From a checkpoint of a small mixture-of-experts model trained on Wikipedia.
Experts: 16 experts in each of 11 layers, 2 picks a token, a sigmoid router, a shared expert of 192 neurons.
Training: a variant of Muon for the experts, 4176 steps.
Below are experts of layer 3 (counted from 0) of a mixture-of-experts language model. Rows are named router (the router's row for the expert) and show model dimensions 0-63. Each number is 128 + 24 x the weight over its row's rms, rounded and kept within 0 to 255. Numbers have three digits each.
After each expert's rows: a language model's description of what the expert responds to. This comes from a sample of Wikipedia text that the model never trained on.

# expert 3
router:158110144155106169129143129126123152121118104162146150170094125144103168151143139095127136135109124141106113109128153118130137106105115143155124140125088113087173120067088128087153181159109145
Single capital letters that open a word split into pieces, often after a table pipe or space, such as S in Site, O in Otto.

# expert 10
router:137119129150144128086119120157127141114108106108142146178111096175120134150168089072079110130124103121121097125131164124130122139122139107136080126131106110120148152129141150113136125151117131
Word-final suffixes completing a stem, such as ing, s, ly, ation, ize, ence in preferences, standardize, training, plus verbs like use, began.

# expert 2
router:159110184129104162128116088171156149129121103154128160132115114152149149143155119116119132121110107127095096094099121121145094126121101116123091137121110123119137140082101113120106155176128141
Whole common words or word stems that often take suffixes, such as work, part, National, North, team, and pieces like lock, house.

# expert 7
router:164086160145131163124133120117152136128099117127165168134121088175134113139165105121117110119126110121138091089090114100115101133138081122134114101075109076119163127087122144086146104126107098
Bare spaces, hyphens, dashes, pipes and heading marks, often starting a list line, table cell or hyphenated compound, such as candy-coated.

# expert 14
router:198115160130116154156123138149139128093092108145134184120132125169100132143123134108097101138130126109111092109111133133152143128101180122150068111121109093128132107096139151123159154128125171
Digits and numbers in tables, citations and dates, such as 2006, 80 percent, page 71, and measurements like 6.78 m.

# expert 1
router:159113143174103164163099089173143163114116130162125150139116090133102161130139132127119111114113112107100095130121155143141121105128105142168124110080135131093139112097122143095175113133117129
Second or third pieces inside a word, right after its opening piece, such as self-as|sembly, f|os|sil, Ro|utes, vi|s|ible.

# expert 11
router:168139162145103161169146118119145129120118126126118124129108157175081155160134106125078114139110071111140099109133145114156106140112149117113130116105127113118127117106155129108130111143091154
Final pieces that end a word, especially plural s and endings like ies, ers, ford, ville, shire, often just before a comma or pipe.

# expert 6
router:154125149142084175098098123167140133069075132157114151174119118143138144142104134081152116155126132100130120093089167114164114108124140097131103089104095115105178126114124140109159113145154125
Past-tense and participle endings after verb stems, such as ed in constructed, knocked, weighted, plus ated, ted, and verbs like made, used.

# expert 8
router:151111149178138136121133115119143146096117135120145163173098119126098145130139087104135128177134065138119108113107144091133132163114148123160087103131107074117143056115090119139127157114121098
Commas, colons and function words linking phrases, such as of, in, and, to, for, by, often before the or a.

# expert 9
router:141119144149093159148124128161159139104092164117099147135106102148128145149154118127125121166091109081149110123147137127179124162101123152165123102123087095112156112058126135099146178170135150
Articles and possessives before a noun, such as the, a, their, plus pipe separators in number tables and semicolons in data lists.

# expert 12
router:119110163126088154164165095146165143122081147136184144132116113165088124090126131103104128093108097125088098130100157111144109106099153121148125139092115140065176113115117123130137175116135127
Line breaks, sentence-final periods and == heading marks in lists and infoboxes, plus open syllables like ra, ga, ja in foreign names.

# expert 0
router:144140136169100155152155117114160109127117126109140142146087113140140162126143094106136108143072121087103082118086130088138122111114123139147142114118154107130105109118114152121147128115117114
Short letter pieces inside longer words, often after a consonant, such as er in Northwestern, it in altitude, ar in carboxy.

# expert 15
router:163095150125114170115139139169164096120135130152145128132092105156095108123137114084113103141113089078106114126125162124150136141131126126177109142045110131176148113099090132143131149171126139
Everyday nouns like film, song, game, player, plus inner syllables like man in romantic and an in Republicans, often in music and film text.

# expert 13
router:127104158133135139115143115121150125090124122160136130157096112130134157116145127109123108142067114116119127116113163112123110128098103145136107110141110082117134105091087170098176180163118143
Subject pronouns and auxiliary or function words in narrative sentences, such as he after but, it, was, be, not, had.

# expert 5
router:163137159143141115083155125130158148107116166145154166123110118170106159149136127084157081146141141123098089116116149103134110106109109100164115110102100114110142111106120131105165157176132129
Inner pieces of names and rare words, such as vi in Xavier, il in Emil, ul in stimulus, plus common first names like John and William.

# expert 4
router:121104135148113162113138115177153107116098115131173151152080077138113138145175127127121126118133126090119112128123142105147130128133112115143085119104116132095130080082109112110123165137078123
Opening syllables of words right after a space or prefix, such as co, con, pro, di, mo in removal, relocated; also opening parentheses.